{"n_layer": 8, "d_model": 256, "n_experts": 64, "experts_per_token": 2, "d_expert": 192, "d_shared_expert": 192, "activation": "swiglu", "moe_layers": [1, 2, 3, 4, 5, 6, 7], "router_score": "softmax", "normalize_top_k": true, "routed_scale": 1.0, "balance_loss": 0.000186, "balance_bias": true, "router_z_loss": 0.0001, "router_bias": true, "n_groups": 8, "groups_per_token": 3, "init_std_router": 0.0224, "lr_router": 0.000967, "vocab_size": 2414, "norm": "layernorm", "norm_eps": 1e-06, "tie_embeddings": true, "optimizer": "adamw", "lr": 0.00227, "beta1": 0.9, "beta2": 0.99, "batch_tokens": 131072, "seq_len": 1024, "train_tokens": 500400000, "steps": 3818, "dataset": "wikipedia_en"}
Below are experts of layer 2 (counted from 0) of a mixture-of-experts language model. Rows are named router (the router's row for the expert) and show model dimensions 0-255. Each number is 128 + 32 x the weight over its row's rms, rounded and kept within 0 to 255. Numbers have three digits each.
After each expert's rows: a language model's description of what the expert responds to; "comes after" lists some tokens at least twice as common just before its tokens as in all text. This comes from a sample of Wikipedia text that the model never trained on. Tokens count by the router's weight.

# expert 20
router:183138148050191149069184055231134181134098112108131138168119086103092076134101150102099110093138146110104119145131176111143165116137118070095113135097068153121121127145113130066087084100158130097170123129073115148109127144139204135099118140097095133117116176079156097110114116141107126110147106140099116133174093133168140130139125182134139124041087119089147153146148136136153153128141144069112137123109185074167143088182111133063096145112145113132127109121142179099099150072154111107118165147171169118066142095134128177153171130063084185171096049194161116121157134116123145203132078085116102152152154158094147158165073100111069111153083085151058148114103140121118083089168094097120121169131126148100154117137175156122151102127175148141172102116148141118134133124149101
What it handles: Spatial prepositions and particles like on, in, up, down, off, near, plus stray spaces, line breaks and word-fragment continuations.
comes after: " |", "ed", "ing", " located", "rough", " Mon"

# expert 35
router:203103146093182114122113130255102154126082087112049141142176113105115069103128105113123129100139173129118046180110101131122133141112162067152087138137159128125142139144115118094095165148174153126134145099134087085105135164119156197075124153128132099135097161102178164101108095093104090119122050133102087151098112119061121152115134206131052157095150070134145145139146112125149127093162131146137151154090148122202124096172111153077116152120139097117104132084102108152108109137177120116093148119132212108066141161151135110143171137108114168078148103152133129182168162161109128132170079141102132111162128174136136149187156134123102128160153128177078151108135116122129096107137089065117107148115116161146161189112144118113149161179148216126143121143116088155169137109161070
What it handles: Inner word pieces after one or two letters, like f-iv-e, count-ri-es, comm-it-tee, plus ordinals 1st, 2nd and table separators.
comes after: " f", " t", " c", " v", " F", " d"

# expert 10
router:183075131074185163104125069242149166140161177109124127179148087174142078134090130124187114116163107104095154143163160118130165180121162072106132145130132110135110102139112128038080144139175090110134120129142135069069121124129177131090103153063114143137136170107094128103135106113061146081162116140102115091105117105168141102137172146158099128114096134125119142119164105118156168127183101167140116082087129110179154121173104137050119153074161122129113192086084161178176135113162097099109161169187198118063100164136149101150187162114117169073097086179115144155160104118110136185146110128123138120169100137146171189174136146126077106167148116142075149113127081143144102107156124099127102070079095168097121122131112112112161129111105169135118101103130146121174137156099089
What it handles: Pieces straight after a capital letter in names and places, often Slavic or Dutch, such as P-iet-ers, Sov-iet, D-en-mark, and V.
comes after: " P", " D", " p", " |", " R", " F"

# expert 49
router:185117085082189055080143115186122169090169148100041155146134124122148092096082116124152086121135193164116138110121134149146139124119169094111117119124125137114107113113145179080101078168201139089166158125121107131117099155122156159068123110113134109168073171111141113098118113120126140095170105127087129097124078103170122166150141171136107134098115071111131159102181116154223113089168116133127108097128165096135162108175113104078078122155151117100120143070096152184123131087159140106146164132112212108059163134128125090148140162133113255140097050133102133184141172144101127168149055139124133117142152110126144145132147140099114106158084064094089121138139123171116082044109117137130107138136087114102143172101163098075111141155131185134132102126151139172134136144103117
What it handles: Line breaks and sentence-final periods, often fused to word endings like es., ing., ation., at the ends of list items and paragraphs.
comes after: "\n", ".", " =", "s.", ")", ")."

# expert 24
router:191077150079133134117140059188106193140135078123127107194160132139138135169065145089141109091164182124125111172148161127146145109166133156100103127086091133110061096140106127026128092106126158095144137096145125094101083118113219120086140125088144126165059146129172118074143080128082160132144134129111127106149085110144102174129158140160096153081142155126149147144146135129156148148136110112132098103122169099190155144170089118041126129100175100107116114088090187130161110060167090074095152125157195101071138159108157102151142167121095195154097138150119137141148123125055086150124140121139146149131118128162191100221129105110137153152156115114107129154112106140138074141089144115100151058095105136108130184096153134084136112130142168102099105126082152110208123100091123
What it handles: The preposition by (Written by, goals by), than, against, and capital initials starting names like P, K, Mc, Sc.
comes after: "\n", "ed", "-", "|", " ", "\""

# expert 50
router:155141156092182074166156081185102125105144112072093149171170116165124119137086085130161132077123132138155185144161119140089201135112187099142115138150129156137117120138064099083118139130188127108151146083129142149088153167120145164075079130120159127120142161101153090107112112080058097108143090109117116085117072125159161159138181133159109126088116139098133128127109082102140151100126095071152120117093171152169148136165115138059059134081152090105112153062137176144094196052150123112132138152087207142086128120158165110120146127136096180140084069142109109092145167119118095140209093152104180144144094078135200198178112174080092126156075102152079174128158130123146121072133125087166123152115101099121132129110134107125097173126135185123130099057105143146150112140096116
What it handles: Line breaks, table pipes and date digits in lists and infoboxes like "Born:", plus words like first, been, before, and noble titles' -ion.
comes after: " the", " 199", " The", " 198", " University", " 194"

# expert 9
router:167093139048157089130152041169134159122133079119085195188149110151080135104109091104123153088116111131117147122180194141091207112151139112100114122158140168137138153116106152122115115129188135075182130083163098135073122139088208161103119127114128121137081175083166104114114057118107129133177090139140073082135130124133141177127172143161120121091167155101130166136172125165146118141186118115134115130154196081124219113154153140066097143116147106086089164113138147135078141070211116077125147150132144125084144165103137123128128141059141167109109063139139128140166130120076124174120089141079173135174127123114191128167088116073125115143120079116099103080159153149102067103100135087150107115069111139068124180096156109086114168112144151143109109124137111151144142129117089
What it handles: Prepositions of place or time, like in, at, during, between, from, and the following noun phrases in biographical and geographic prose.
comes after: " in", " of", " at", "ed", " on", " from"

# expert 12
router:253125144082174086063144082174104171141150097100106141167129099121142096147119123082121120076161157133124130145144158124120210148137163121144082127090097139152122109121116163071113094100152124085146108089096111132121147180137180109065113147097125136143119171109172085093146039115116130101192139108097105070112112091153156140135142159152116131069162145080135157104141145124214107123113102123158099145127196091185170075150106108104113107099125118121102162044123135172139134114166133105123166151083209136059127120150112096104119171142094182156119095140097150155140188158098132153167059100092152104177149144102152140184148127095130125120102097144059158130146148151120075096114125102142104152125117169132145152122140119109117139116114193122160101088134136122191152087131051
What it handles: The pipe separator between cells in Markdown tables, mostly after numbers or names in election or sports stats rows.
comes after: " ", " 0", ")", "%", " 1", "5"

# expert 48
router:212092151086132105097113088215163139125156129114079160133144141133145130117107114117133129104176161154166124139127167109079154086124162081131108123114092114083100191148117153109111098106143126108147162087118109143128091129093167169111136149125127135115124162115193086084145091089121159136175114050160109187097070137107158176104139139127089124062156130111160157179155168146176104139155082093196145145118142037186158099126147169068135131110160109068101171105091177134132131085160128113123154097126183087070137149103147125128151119126146199080109071145146129177167180130126143143160115196124150115166098131160145177176116141130112081124187143129080148080108097170128034080099108136110105139083134135144156155077125088137138103103103177144126075107108167123186109137107113
What it handles: Lowercase starts of words after a space, such as f, se, ex, pl, develop, produc, plus of/to inside hyphenated compounds.
comes after: " (", " a", " to", " and", "-", " the"

# expert 38
router:219146155072135120130140100228110167098144099108096131127125144127121113119112143086182105113157145066142123133118139127139143114117122073097148157123091131128080177089145163079144130186174164089144115106100095139064098155134160161119077116147148119145094170112165102110200081123117169078152142089136123136110087132187128190075138135121123143050081096105149190145143139126167116128153119103150069159113127079184165088134083108053114152128144065124088129100094194118114124091154112126106198148136152148094152194171129134143151137109184188116142072103113107237175141114119118149147102155120183112171140146190143161172134135087112127163129107137102100089118145139096134095107136132136088125140122146125106155141119110131096106084167176096106107145136163062211143127124126
What it handles: Opening lowercase consonant pieces of common words after articles, such as p in suspended, g in geography, b in brand, comp.
comes after: " a", " the", " and", " to", "'s", " with"

# expert 21
router:212072154071215120101146102229088140162153094120081135167173120167076108136100137105123118102113121151157174096119164137113157182106169069109108115132136196122139111125124148102106150108142133139137137076146108122100117122129190137066117096101114121144131163110135110095170125092081176079155092139074164083171073135133126137109169132139050151110162151067201166098164147160147058151118138127176137150128142086176171114154071158081066074119166088097094145118141188182093104089155117104112145113099166125097151111117151115118145120108124219125106099144110083148156157150133130178142068226156102135162117125165132140135129129133101117149145108116064093123123111138129077100095095144137145133136115112113159106127186142102123153144069169121135074109122104133154119152130150
What it handles: Content words after was, is, a or his, such as written, well, only, found, known, own, released, often completing past participles.
comes after: " was", " a", " is", " his", " the", " of"

# expert 46
router:210114112080181112128153087235101119169124089098082172192135114161090061065092136108153139081146166166120124164120157126104172137134222113138133140124118143119129125092112136075099114147158139085096172137144097117096162153107138141107137084153167103122154158120138085086111099098097147132154146117103150098118089158199079206116181153144164107061162141092082134163146139137210125131159111143095119128097190089190126127110065111035106102097083109134117131133103119192126174087134150135116159113144171139121173119121144071129112112129135183115102068137132092096137196133124141178148126113099172195144124147118147153153148199149099130159142105103096138142144107142150102130149095101097143116118098147097162181108139160102158123126099152118122056122137103115189114129130090
What it handles: Syllables inside names and words after B or C, such as Bed-de, sc-reen, cutsc-ene, Slov-en-ian, and dashes opening list items.
comes after: " B", " C", " b", "B", "c", " F"

# expert 3
router:178136135055123073126136074181098163130088092129089149195173093142096126142094102144103100084167125178145106118143121162127211171124197052101068121132140087168115117122142150105074111126180140100151140147122093119096144140132152126024129078150133153128107153033164135105148120127100095093121132080094118127133103106127109166104136137145093155115117108115112157128188090103206118088179152127121172153060182104190161133158113139059104132106122133114140161054089121106119127073162124098143175107139161159086111141139166096132129137116119183123112070135151132132172160136071077171129136172094148156175151137175170171173127163124113111143117069150092168107128110121106087065131095121160139145099115094104134121133139165093117167111154181128096095127095100100180104148122089
What it handles: Single digits inside numbers such as years, scores, ISBNs and table cells, plus dashes opening list items, e.g. 1979, 65–74.
comes after: "\n", "2", "3", "4", " 5", " 4"

# expert 37
router:237129126068197158138150068207145179152117149109087111171162131165091132142091116108112128059145104099112109140173176126141195157142172070069100160137131145163106127153127105069130151139165141123174103104129126057105129108098143149094126155136125137159102177118125086086155106110121112117178125117109173152091111087133111148156126149174106121074141109156144154133141078134140130115118173131088105138071126069187176114151099117076124134113114129099100178046086174137133116061120142086131119129125196085071162148119099116119176139133105173100089054122125164165175129114098090138153083111121111126204129096133147137177164125136112087180154098136057145127123118149145109066116142125108063142094050133155112126127161101068104115126147169156180095112126115158142131134114124
What it handles: Small whole numbers in tables, scores, goal minutes and stat lists, such as 2–0, 25', 15 in sports records.
comes after: " |", "|", ";", ":", " on", " /"

# expert 43
router:160130129083165070117136122236116170147145155109082134181133120098102089114126088179150121092140130113138115122134136105137159113155169098165069146096112158159134107135103159074132104184153168110142124087158131121066150140101163126058110164090108107117125137096147095124140085122134151114175104103128142112120119136102114166156146181063125115115133090139138162165133115096193123129146140098132105166089143118160143098150141154061126125097157104178138161029108153164113193105149099055108111178116238105106142172108141116123140142128175178126137043125118092146199145133069129160125104112111176111147122093118171140179149146132167071187139097168124172128123110130129117125122123095104088159071072147137134124112122130085168180150095197167171101143114090071200111133108090
What it handles: First capital pieces and next fragments of names and words, such as M-as in Masayuki or Mascot, Br, Al, Con, Ac.
comes after: " M", " A", "M", " B", "A", " Mar"

# expert 16
router:196072139066155107061133115243100201150117098089081134141141099128112086082093109091168112125105147097158163173122153135109169162125171067130066113111156147152112108120128162086108123164150099123126116101154140105121141141120123156055111095122127146136141134048128120096180078132143158053161130092049117086097109090177145130099204163140088153074104153152169120161123140133143102073150150090127151140141151109154145131152147119062094146096178100105092150127125169134107143108153105116155148121134130096088145117092105126164173094113147213110168105138144080136153118119075136140175099120086184153157097129204176151186120114127108123135125107144085099110164143149144106079132158102129140130130154137121101166076139147141176124144123193183175087121083122178169111135166084
What it handles: Word-initial prefixes and stems of Latinate words after articles or was, such as re-, pro-, dis-, en-hanced, and tem-per.
comes after: " was", "em", " the", " an", " is", " were"

# expert 53
router:167128095086181129060182128206108158166102109107143160193155129134101072107100096109138080104155098075089121173116154121114170159101134089063076091128148132136099135129122141065127129128128110118139122107156124106043104185103186135069143127127148118162098150088161124056107088117100129126194106105085076146134100075121174115143161133143094106077146108108112133132157169145191064110129089143158130153103149105154146143151110150059111119137161109146097152073135177132126102090156096138155155100139159152126149077088114111117174185117140242075105089112074120143197142108131123115182101117112119116183166132166182162161116128123107123200150100125123144128116119199101104138124128119100115119113110136130118141071162111145151130190135187136143073134115157138185146160082087
What it handles: Cells and letters in sports results and election tables (L, losses, dashes in scores, pipes), plus record, ft, mark, total.
comes after: " |", " 6", " 7", " a", "C", " Car"

# expert 17
router:186121132087164123085182061229131132137135106089120115129107143136146110084089060155197122086162173164140070145117134147152182160153187102137130121096105161114140160104132132109108121170166159039164166113151088082063124144105141150061069125152151115129108168102156118082179099104145138131136095116092176149140102147130132178118156117124101137111086079137124127129132118164182080081187081111117134073125155084189165098160113144090089108135142070082106155110101124091102115035172112092138108147163203085048154162150118167134147136092084148118137083127115138127139139141106090155175117168154106098133143128167138131159142128153135122164118158135077182074129090143107053099122086114121082154115092161111138127136167164130126117113121139101114066104143085138172113113128115
What it handles: Hyphens inside compounds (Nordic-Cup, pre-season), list-item dashes, opening quotes and parentheses before titles or names, such as "The, (S.
comes after: "\n", ")", "\"", "a", "ia", "on"

# expert 36
router:187090081121128157089188089245143172135139097133104172177138147144083087107088139131148141060118110124138121122176166140118182089156175103101123106126103116149108136125102105134122099098170137165122098107126066132082130130135168113067113150138126142143134183053161133106196081109111126112201130079112129110113073088166147160118152176140123104095083102138147138163163135204189113132145147138084144153074156124170164121133100119031135135154181099121097118116145206140097127095166111094165158114114178122082157084075151072111114138099113180156132122116108107184108107114112111175156060158076157145164127137118150148200154123154105135156079124168091114128095152106141106099082087139096119146131080142136142126154184103101138162138095174116120098100104141119188126140095102
What it handles: The pipe opening a new table row after a line break, plus pieces like aw, und, ung, j in words.
comes after: "\n", " T", " be", " is", " t", " H"

# expert 26
router:231120107064164102143132083193104150157115144106105143216138088143071138121099096156129110082128143156111132146124138138122186112142154056136112132133107125161138107103138157055095085170228110151194136109175160109121131144095155162108102129082105114129123177051152122112112079145153141067150118101086118065167090133148123187155139193151111155115121118078131163119143105142142145111169087157108121133159156070148143112153100135013096152113146117120135152062074115143116143078160115099131145158119173165088153118139154105137120156098126157081133062112107131137175167135095093171125125172139143128131129141143128142185153165124136126148125070096099146175107090161105112057076155118146155105093115114074121156117139108088132146163103215125122112134117167141132120082088151
What it handles: Sentence-final periods, abbreviation periods and line breaks before headings, plus final capitals of acronyms such as NATO, AD, SC.
comes after: "\n", "==", " ==", "===", "A", "E"

# expert 55
router:205115141050206076053123104201142215115193118116087152158121103128101092127146137119156090096131191137155108103128170194132200151161169084150104120090083161148091107131092154087095096124130090121111113125116115120134114136080154083100172154119113148130096166104147124109141108119150143126114126110089065102104112122129172167131167113194164165119095170122109155122178154193163127110107091109162131130096186108146116105148154149022129085143100129118121143098125175154098122092172159065143138136139171144029152102145157123116078151119119151124114092120121125145160110132065099185126095149103142082128146098116170132145104177112150162137117101126116131122112127171154111114107104124121115095079112124118133095118139128076163106095148222099120115083152086141198166171118093
What it handles: Final pieces of personal and place names such as ber, bert, son, ford, as in Rydberg, Rambert, Steinberg, plus list-item line breaks.
comes after: " R", "g", "R", "k", "ie", "y"

# expert 63
router:181096127091150141154154085222121188136137152119075172176117115163092110103054100099171088094106107124134133108174129112102178158082181090098121094154111128136109097197132198062108114180154105157125163121109170117134127152119171137084084137136136124144151166104162104134132055124159188116132089105068106132076073098168125178179113151132091103079151122116098142144154128144143090142148127104081161140132152109175140121135107111026131153192126145090144189059145113170107111071159108066168124096113156102104101130136133165152103111118072146161140049166098150164137154142069117166129071108124141147202144137105135108195078181107114112147121107136100151121113158103125141093093108136136157102074081168132114122107129145100148104147103176158173109107095137124142144110128106
What it handles: Word pieces such as ue, ood, Bl, red in blue, hue, love, plus raw byte pieces inside non-Latin script text.
comes after: " H", " h", " in", " s", " S", "H"

# expert 2
router:201124116030190076089125103178115195164095166091118156192117167144096108111095072108148091116141180127111101122163118116120168141147174063110058120180118108130123123161120177096139110148194140133149122083119134137087133208105144149116143147121111103148075128111185070078097121091120112108158113084090098142119106125156134166143155132118161073086094096140175139162123135163132116109130094145182146128107150068135219079125107129087101133098135102069112203094152193160090144122150158082131154084160220072117130139104138140099123151104138162160106082124103156128150166120080146127153105138149169130187144112183174138154089133137099081114115134207108142150114101124140096060107118149158081139089110164121127128145128122145147154125101150130163082144103085167141138150135134
What it handles: Possessive 's, subject pronouns and auxiliaries in biographical or narrative prose, such as he, his, had, have, they.
comes after: " m", ".", " that", " and", " where", "s"

# expert 18
router:189080150069142115064144071236100186151123149105124123127109137162107065122067128134126087134140159134117131113150080114104155150109180039117088115124096170077147142148105150091143109047169150083191129129116104126072107129067200177119146186072138124195143161093161076095166093147138156104124097086092135154092101118167109168140143149153077158125144099101183161094180135156174106088157102159166112112111127111207135126145100117034116185167143122093107129117135156138117160108151096091131129092176181122093161135134114169146147111105091186154156139119130106134187175113083142162136079107122130129162134127142123140162126164117088112155073157138094161078123117137076111075146146126127119106145104091116089132096115142164082102148136151101128093100134102126140154110138131
What it handles: Opening pieces of words after a line break, period or hyphen, such as I, It, im, exp, eff, L, often capitals.
comes after: "\n", "-", ".", " \"", " (", " G"

# expert 58
router:130116158098207113122162032234118131126108114115117159176143124131133138081106125129166118083137146159149093126182134133104164134146205090139069132128067153124138101153102134072133154128135155147129155076160132098088099130108192088117156170114129162127094163091182107113117108098082153108177064093117116104096082134186128142133124091119090093085142121104136122099212126136203103107157105074139096122118140105173136134120106177040132122121158105081140166130102134193107153091212185110124118144090172136107138127124108115145134065091150194177156078125129082142142157134074124127155098153096152083189098165170128151170113157148143121147103093188116125141118118143151087108165112140123155064111085131145128141145157107119117125121054164129140105102162113157172167126149089
What it handles: The piece "un" inside names (N-un-eaton, H-un-ter), capitalized name starts like Geor, Mich, and Sl, and table pipes.
comes after: "-", " N", " O", " K", "\n", "O"

# expert 22
router:232074137100164087113158033191124134161158098087128109190145101124145093109105086154134129099153177177121134099113173103121178144091196098102070128122115144145123090119107168101141111155187147104136118134161152153106076126100180146047106142098167120135106175086135106097161072120098128132143169128113110123119080108150129132165180135125081109117185154108130105145135135143159086132149066124113090107132142071140194094160129131022102146086170134084096124076115122155117141075132182080141138094135140141038160126142136132143149125069172164137084074146137098171164132176084063139160112113112153122185159136164223123142143148131129093160129104146108137119101136127137095100168099076128112135101082144127130109093201114093152123160140137144153092139122134125133126147110133
What it handles: Month names in dates, wiki heading markers like == and ===, table pipes and line breaks, and "that" after a noun.
comes after: " |", "\n", " on", "|", " end", "On"

# expert 8
router:171076086097175114092161050223112150166105091141126179188149151140081077114054089119144100037097156132146109124102136093136177147170165077106144130133092107112155134146107109133104119134164156124159148127112141132062169171123126114122144150080139120180103149068205089055118080106091183124168123148071156104091082121135131145148185151150126130104132111096147132153175148137148107129134095159121132038122156117134117108159117147052083091137143090130106164057166165136130157090152108106124152125152176188061141138128133127140145146123130159155130044165149103193152134138077112127111085146074169127143118088090190136188155138142126115135124145121082135136143121160139130135135106069165076097138081134127111123116159194123119150119123115144128084109119110153193150126134120
What it handles: Word-initial W, S, w, s pieces inside names and words (Schnee, brawl, Wright), plus direction words like South, West, along.
comes after: " B", " W", " b", " S", " K", " St"

# expert 33
router:190126093082152073147131059255093132163143156125087171163155171145168101100117121106143098080120168110126143124139156126103215131102135103109099147117107126152064125118144135097091125156169158128085186080141120128082120156119181089065075144150103146147095133082179116080100094129116113146148100144124158130159090118184096153095150118098103132094123089105094184145143137090166138091172088119185168124140126095162141109147119131068147165168154085096159140043135138142127151075167097077104109118132166088107121167128154171148163131088129163123117115116083108208124163101067151129153125127167121107199107151150182112204150142122106107184113128086101157089102135125116091089102120116144108114122133154099124152089138119149120149181129162119115146124117135107199181099126084
What it handles: One- or two-letter opening pieces of words after a space, such as ro, d, c, sub, ac, e.g. Nairobi, coincided, rapper.
comes after: " the", " In", " (", " The", " E", " and"

# expert 1
router:213149153091132108104104100178118116176178122111084118151158112138100074160093101151166129093114129116190120131136154146072153174108152087104140175089095118144115158141133161110088081168204156160165156090172127124144100151118171130123132150116125134182118168076150088064149118133129127097146095072133122114136081112193117161087165151158065119084174108115149161137159100155144080130131067062127165129117135103158212096110096114080076127117137141083097155074069170173156115055135131073089114087156145099068163163132095152130102179145118205111118078118129145163180159142105084148139121138137159142177120100147195127149099190151106127160075090126069121067097110153162084079132132112110149098145120135144154134132154110107102152114108180127082102103129125138152111090146165
What it handles: Clause-linking words after commas and quantity words, such as while, which, but, many, these, million, per, dollar signs.
comes after: ",", "s,", "e,", " ex", " that", "es,"

# expert 57
router:196101136040177118094133067161110189125147127103089136188125126150077085112108101087114138103154142126141133124162150124167159126094162106097122154147090084147140134146147156115109133100159167067172142093162125124083093132117183166051102137140135123144089147090161114089134099119146091088181095149087157103113108086184130157114123183174097138110135092107147196145204145157139076104154082084157089108085183054126191094177117152093104131108147086087150162117136202156134154074214097100111135165128134109091151167117135080131152145114119186147154059141138094166175164108048087178133133110122167107163120136132164138152124120129118114169086113099092127080152127177122059094138106121175132109107062118098112136141160113090108129106150154119173110110119132108159130099125124
What it handles: Determiners the, The, An, another, other and sentence-initial In that open noun phrases, often after of, to or periods.
comes after: " of", ".", " to", " in", " and", " with"